From a checkpoint of a small mixture-of-experts model trained on Wikipedia: a variant of Adam for the experts.
Below are experts of layer 4 (counted from 0) of a mixture-of-experts language model. Rows are named router (the router's row for the expert), gate (a neuron's input weights, with its number), up (a neuron's input weights, with its number) and show model dimensions 0-39. Each number is 500 + 50 x the weight over its row's rms, rounded and kept within 0 to 999. Numbers have three digits each.
Before each expert's rows: a language model's description of what the expert responds to. This comes from a sample of Wikipedia text that the model never trained on.

# expert 49
Description: Apostrophes and possessive marks, as in Brenda's or McCabe's, minute marks in match reports, and endings of place names.
router:454486287534513562493476401419491516511533535458480476491454570532498519505447546429554424466479454474539490458419510485
gate0:464499457524479548486494443472540447512504421484440420508553508576569586375493496526547491477469506425550497524397554529
up0:463448481553490567458527420465564496511582486438491484549467432532599603519524499516476560445540496509545496518418435484
gate1:453501443499441524544601526536458465466491452463553472616543447468510535454442391586452546477449556400538456398419512506
up1:463522590505430438439481448474504504565542430568575399431610514575586493479363465433517559541477483471485522494428562599
gate2:437499409466529546475536431416555468524500447435520560528502460493432510484600519528434512485560584501619442475552524556
up2:550507520472548450586492509547490547541563486513581506522568481541557408483471420556439504591542470510457485420563480521
gate3:416489492480496538478454493501539461462413463487461556482507456568576524527603544458607454480467439501538513405541500527
up3:593564590497464462452588522498517485471475570600591480527511474512540580430422454492483445475590505540537436498509440437
gate4:473498440409510516550460571563504449433392545519442555451534471589600505560411449458543419412562482451531435470539445445
up4:463512473513591478549559480524552509397439498522498502523528427561480525530559472399417490470573442502505440545475482507
gate5:567497458519449482618468523538469406416546475424515516430477458550526496473544595475479486546483491397567446516493471559
up5:486513577550542536423546479452521627501513457518512487503565488494457501464530451617482533518468500438532540441395424475
gate6:529537436492524489496506497425499515441512646524541469508480557627534528474444510522454487468540482451490569517575447439
up6:495525470541537501478483516552467523542485433474437470485527500445402425497519468443572498535469565601532478521504392587
gate7:467575384428587526507468451488488455604473562477520434422442491545536564502510435469489484472460466531600551481414509503
up7:502489554545474530521519529528525551425510365498425479556432536492512514415476592490477517478516379532386400498598452462
gate8:440523321457468554507509414503483511466496532485486445478458532509556526593559544455532485514444524457506547460452459411
up8:483495508530464523495519438438519483505566585462550491468424488488528503502529538532440487523499523464569461524606542516
gate9:458552460518544523549521465497549516439483541502449486566493526521434481478445475521512524355568518517502583430584558503
up9:518500439465476500556475511554499495596561497468405567549576461556526490540475519470480508474517503488594443447565604577
gate10:470489478453460491504524436507507483526493534464516459566496365568453469469510552510464547530459507500565530519495502609
up10:485454438463447545533424421470458500532557532466442476537618520588496526481504448493511412459457459492562514554524549430
gate11:481501334502566524482430431481508466514481498516587524503520569521528565444480544502479454512487566439469559468494430463
up11:468470414469526538562509501526510450400470493587580643537503563516546468485576480579527484449451553512483521415456397484
gate12:495507446524489494528515447482497468577549549625495471446506464462479458495546531502529483482395457467524563642470498582
up12:522529415554513489512399455511506459499458445499585545451471560419489535537577469445510438506441438485462487449424500507
gate13:421473446471638546477487536465505558559549573479569515570502461439473521523502523431480472550464510567478487512507551581
up13:472492457450511507555448513477512541489557463521493611523495482510492534461442430419473445457444447537418470493489518511
gate14:567520441469550510547446452522487474547406532420410564473635569461504543463456499542499381487521449534395515472405425606
up14:541497482450512477476491479530504563457440541483416540534435481474487382515420456527613554581591501559545540456495435536
gate15:478530417496483533535489406442481520482556493518564544504457568545527446533577463455550434566510550469619541415526531522
up15:487549480537506508464469504499521500472466637547518394492533548413553497455491427530477586541518432600418440587488411510
gate16:522466415426538525553488516537477468467506503517523495450505579494540512360444514566442410535473500583562494484451488510
up16:476459473506421488540461408491541447571522554421514422567463543478468482525452577474504457522500587449489426532487429522
gate17:544491344459544493472508519509521439506423456332499557398533521535465436499488497440500440522457443537563490410457545436
up17:546486409563486502534531489529531549425535490493595534492556471479480478491494531392554469446460474432488502428503478607
gate18:485527478518480533484505523494532426509483478473501464403495458531496466538466518527484482546454539403562463531531573632
up18:562628450476512518447506493481509460545471458419493513436551452527415471450415436492459503412464510494616524464586499586
gate19:486433601515451524489576470449535423571573427491550577543605493520487438500528489549499589488574528362522556468531496463
up19:506443490473588496506443489542515466620470376531495533548486527487535471459564564539477445424471577459553541507516497438
gate20:491470403523554546484474463479529510450520478579538550495603541431438404468549445557583426584470486477452550508529489566
up20:474499531483531469515530483552481475586384483469505467582468483571342449442451545490556583466490536488463404486485488530
gate21:440548430477549503552409506465509507518482476509562466491501491523509464496391608437517556451538502578529501425497547463
up21:516402483537552542443499504527498480478449479467511514558565562425389534500516523581531483490506419548473493566517488595
gate22:425530439409558496518457506504535521529513441499453468498446407512492524493394419522509417515458379530510421484506555552
up22:443437531476484540539513436427545516471496470532478555546430561520393498485525495578569489478379426574516630460480453439
gate23:441460415476562557477464488504467524482514544536497385581618498400438563495481461481415528480480460452449501363466433429
up23:471495429517537489498483496496521516436448479578567522461505532626554456510516470475511555534540571573558525468471531524

# expert 59
Description: Final 0 digits in years, times and scores, the piece lam in Flame or Flamengo, and words like this, show, tour.
router:448494360540488657499438369343529655521447516470452558518483459498583535475595462487412510511476521592486535498490448439
gate0:435596487487563576480477408421519434501542472491568495523476532534468538541488536520536428590481508516544585439503513494
up0:491546515547381486529515408452525568487444477465521499464489432448402419520521583415573507461526450518385433435499513575
gate1:475567476461516520584462502500523518498473472487567517459502507515546514359607421457471457595445484391483510485518429463
up1:490562510430486499627490476478444520490454551556478400519456461505528564486478443549488487473525503512400540545508478563
gate2:464468415454552509539534489536599463467528513523415421471500560474390482536526569436514506461525486531484505479455497457
up2:553517523497517521452485556445498494492569442558517384516482568540528474482537475502493538537442485452476588455551483561
gate3:432518504370532498483472481494537501510482625447492488443519478563380456521546493555515549489412452504518478407598564564
up3:544542503482509422638492583526524452454460490475524533517422472478557553551447506450509590490474475498485488518483382469
gate4:476495493482516498484502408538498483519463482510514500436454487456487471486426615538523489463438439425487487453493461483
up4:541532503425453514525477489504523476470550545493476490510547505509482475513478549471436567491543541383614434553512446449
gate5:531479496446566463529478481526562448557513531503528481433454565497434392495530565523502459523474511568448530480522547536
up5:560485523484600514532428522546633435496535620454461570469432440486443452515565546563513478541501503481534404474501612411
gate6:465514443450561532462491511491483538452542550440511553508464462572523470449528569472467481590484516426554481451585459537
up6:470539467478544512363534526475452554524481559504479490422580470521559552528408576486520595501479500594477510521480617522
gate7:460565382462566596473454459524533516570571494531587527456513476491492521597537557470534394488522446472520489457519488469
up7:481533534576401508504483536428514529459451473493484529551473479488569534376479513442412418577378472486573580450566485563
gate8:473463483481509581474431455471504545542550421425442544463429584469485530506461589530513485482410566476502456537479455410
up8:485501477523460571471459424535448508476462467612555537473442568478534402411492597591446435526434536406407564488483446518
gate9:395519415539541552518322476477509601451507466488475420486521521508462503389509572447438478396507469446449542520502488567
up9:477492510525559443461521498453568499494527468476550559560516572515493416464488548574522477515439547426502476515464595599
gate10:463455452472588572492502459503583489508562604446590544506514631504493526562489493399555488539446530472507494443474478556
up10:494533440564469493477480511535454447463476393567422538502464486569488498511469463546526448506548468517522492509470491498
gate11:454501421484505560502438428529538474491443425607472526449521510418449565490531525467498524506419559542475545460596439551
up11:516509558553461465512562539426563520509507637582496423478467439576574433441496550503438487511425500478541386521450477522
gate12:416511430466555533475496578536626531492473467481547571479476468459390451477477608515497490522515514624473469483523509455
up12:470439508553488524479480499501493545481482440484489540535476447514601510500502467513446512589594485466452500572517502457
gate13:430487417567523547534438427404492544533429471426446451488484448468509375492469592530593512496509524534444461589505470477
up13:463457542482465505523473528456530503451432497470482488504500511469461415474520517411559577535515472460527548496521532460
gate14:466537444482510496563445482519553526525499525560529566499493432460514542520486496449451502451393517537483551512458501569
up14:521462485537495469538498556567488381523579532449489439586546524488471493484539433536464455530532543450473503536626618448
gate15:442491488483509600473532392440506507578596529549529534464493587546513457474549531459577467497459493515498414442475435503
up15:538455519529475491482532601530446455581533512626452426517506435559509526545466558551572537493577622514470505497470511589
gate16:445543496523521563563479549420498444519532487603480571540465568505557504603472459487622451596508485517457531522514507493
up16:469519485489525463494575571468442423532553539417517491483463492483485505507469465513517515489526424509493573480426496384
gate17:507442495437446583519580481366549578498529498443606506429529553463511527469460497533586491475436530547533574480480452490
up17:540423476549500530490530425443472573550485641460500473552465600446530495486527403483522502580477404481455545449503508473
gate18:529459452479466546526424499470515510525623486463442575436522572512487549434544513464518484506519511525550524482517540502
up18:486409477579535537481520470423412499448472445478544564509434496507578435550480535623431395566554563508571458568526446544
gate19:530545457418547527511368474541509517604484544547500456514431525534537615474526587418494448505537550463573419545488517504
up19:451517533549596508495518571524468529492491456548584439531461541601510508549487558582577523449491466538471477455572473529
gate20:593546449543538464472465503579519532617533449470551448558558545549471486538517524501496513365510509565569518516546496465
up20:610441513520413484582436516503494529409415428496457490497549489532476427455402656508520490553541555441507464553469511453
gate21:445602437516557458581466490537554398529507503430552543476549551489497468516512440485500447515574482402506523502465483523
up21:463481496523492509498424509492471504505492476428528604428438564532506559510477456497595410519512466449477547489506395430
gate22:459452522500559544460453431373472512496519554588502457524430492497513460539463589519501421503420488444448454576480504518
up22:541481551502582447508489493523503408533524509541435556517497489466556495500568456611494532577468461502444521547579560505
gate23:433432459568509563501461467503496424469544470494487554547449541523505541563461550503482512543515597563538490473494540517
up23:473554510456529449548545509500503521455561545474604514385521513452443456438444586491509580485425466603530476503435498524

# expert 13
Description: Inner pieces of ordinary words, such as p in discipline or ine in routine, plus year digits in tables and citations.
router:486537323502512586547480414470502561458415519496598458516459505524536478480439519474536497571436452531481501459441513657
gate0:496525423451516536584448498534506552594442522530611530548523564518571547503555539528518528506493520464514514573578591554
up0:528554482554466449563458513476482505441510514546481482411514505323506569492533450477546522506503488446487557605457461505
gate1:568502453533540526445543447494550451485482486508478490515512543561441500519431576534486509508554583440531482508491405545
up1:447464535556496502525497479496541550501490477480434542454477444480530547542544479506631485504600444472512556514513375458
gate2:457496459475478573490497435430493490445528486519537548431475528485540554521484531422587494468487514455488576596548507499
up2:538427555523492464495483517556533425478555579485436533527502469571460484453537447614425477532502490447474453450522472486
gate3:510516457484541596518506495496462561525522540493521449577517498532553488527499541464451481505534528411512569638591528578
up3:494460503445521442536509546526498547448575466423464582396393527473522586460480507495518380575520472520474457414478474530
gate4:453569447581467547522444493487503533477578511514546568532455516535524498542526497484528444575424499465480510419553520509
up4:517502563428557462450450485473503468497581539480402482498504576479452453479524376478480543481551535438506474524479534405
gate5:426569448454535542497470430475527597495579448489481543530476486489421583507475501434453381525497563486498547443521503508
up5:478557488423479443521588502515520480486493515473438433477499494553527485534510575492469487448511478561436460442464510570
gate6:500566437412459555535450527551453521567506495517468460459479447584458470456414591449452497524498438534590487431493540544
up6:498477563466469452539532450526524557515553468476416566589560420499563533446439401578576511488572520582491425479467400505
gate7:457466421455482570492589489446518433502410495472484510473477573538476512440499599539603567510503528486461488535540562477
up7:498461565562495497474486437471521554520552505360471508489540523537467546622485452491379479566516597575526510465536439447
gate8:465567434494513538588504451470548534470507535415527500571419469477549450522482576490580508545571557510460401446631461439
up8:534524561512437432525424513513526535516434549518486486441535518546454592471430482516470403485428395492553470662447516592
gate9:430478448469493582446482500513611522523415447530549468540543554638431446454501518491532552481456480513560513452462512544
up9:512431611554456480527539536485436492490524506505443518454521517516537587483566591476463480500459530561518489566479455428
gate10:519616418380494514528464502556486568534438606520581401589500545483541498447463535428440428582511451496506567503480555568
up10:508459543445502479515495489510518456533498396472456520478438431568493470490557417510490522430555468479414529456497480463
gate11:532550474452531528513536503503511589418561472466448471502519483570583508415480488436506574485442516489541500499442505512
up11:485538613507563484512495543483513515538505478523496437485417575478498440563542480586532499492531539463405500477448432492
gate12:529514473510521572457549449510572501538475489553464501610508479426517489475469504422540508607447438509477561421564421555
up12:492553496522521483529414540516497509597553507529467404511584617553470560515515498564377484495520550455475489572402501515
gate13:515582431506536574504449432479505524503456483530549471487539457515457532550486537512554515485443466435595464530440497479
up13:496464493565514537499486474466480505390489440432464519502434502588369449478519430510428498439469502595371446496374414488
gate14:492461441525554521522479465485511471563521566478435467509655545572552591537488515494505404448500539419587460449503566469
up14:470478565503470509575475464525511517492513460489503531532574581531473493425555542472490497502569456538470386432560591482
gate15:487574476417497550526496532506530493518478495560519470443401447482534553439521498548567516580416508448495499434467428536
up15:533467472483469475479487502522490440510549403462491469528524464533547541458573490600531452527475488690591478544513531548
gate16:503511437419489509506458453493514441484544495433553526549563530501429444393493468479489499507416545552577547446383425518
up16:476476505453457457507572527486483469558495484476529407389467485479585470550560550458417594453498435478523437570585553428
gate17:425502435475600504502531516519568473531510426450537447540494486572461504554487424496552459523511512516494569481477532445
up17:509469529540530460457580541455539396595438436461519569572509482417459488486435578608504476541457501535491453465455431447
gate18:535564434437529477601466448512566549551461547413579564497524494506431495504456470479513537555490527581530497490512472486
up18:484558525500554516452519469507509507441534454627531491517459539564448449557518539471438571472477527503470484485556553440
gate19:463526432549560541487458488478550554594446427492478477511543482540498532400472585510467509461479537438557547482491502507
up19:531532523455505513499524506515469499431503467480541495492414421595491593483463446519390418508533472526460570360548460431
gate20:488544457501522591507497446475534590472497581478537500440600433523582457479524485472433542505527463513485539519415438533
up20:550514562544500434502569588508507458410505422582438590502432491471479562507486446515536526481551566545570494583521492432
gate21:454573392524492614528561470501489506474444447527548552506536476621403509599552428447412502406504494539541480534539465494
up21:473495525548462485489506490531511552466531433492410568434593457517535583576520446457543502450474467521556480512457522543
gate22:467518499498488527509517460518553467501460423557417584524566451573398459512513504454419516446492524431486514539489464472
up22:501436547531430463534535536467499451520524451498535499476463549440517534572603487463538527551448570516500557541432461544
gate23:508559428469511539487467510495499572430510604454512513439476464502440527608480519518442428580485471430542556515532484441
up23:511517487482470483563528470488529541364445467455534525414509415493488447552456497527560526513409476464477516469495561549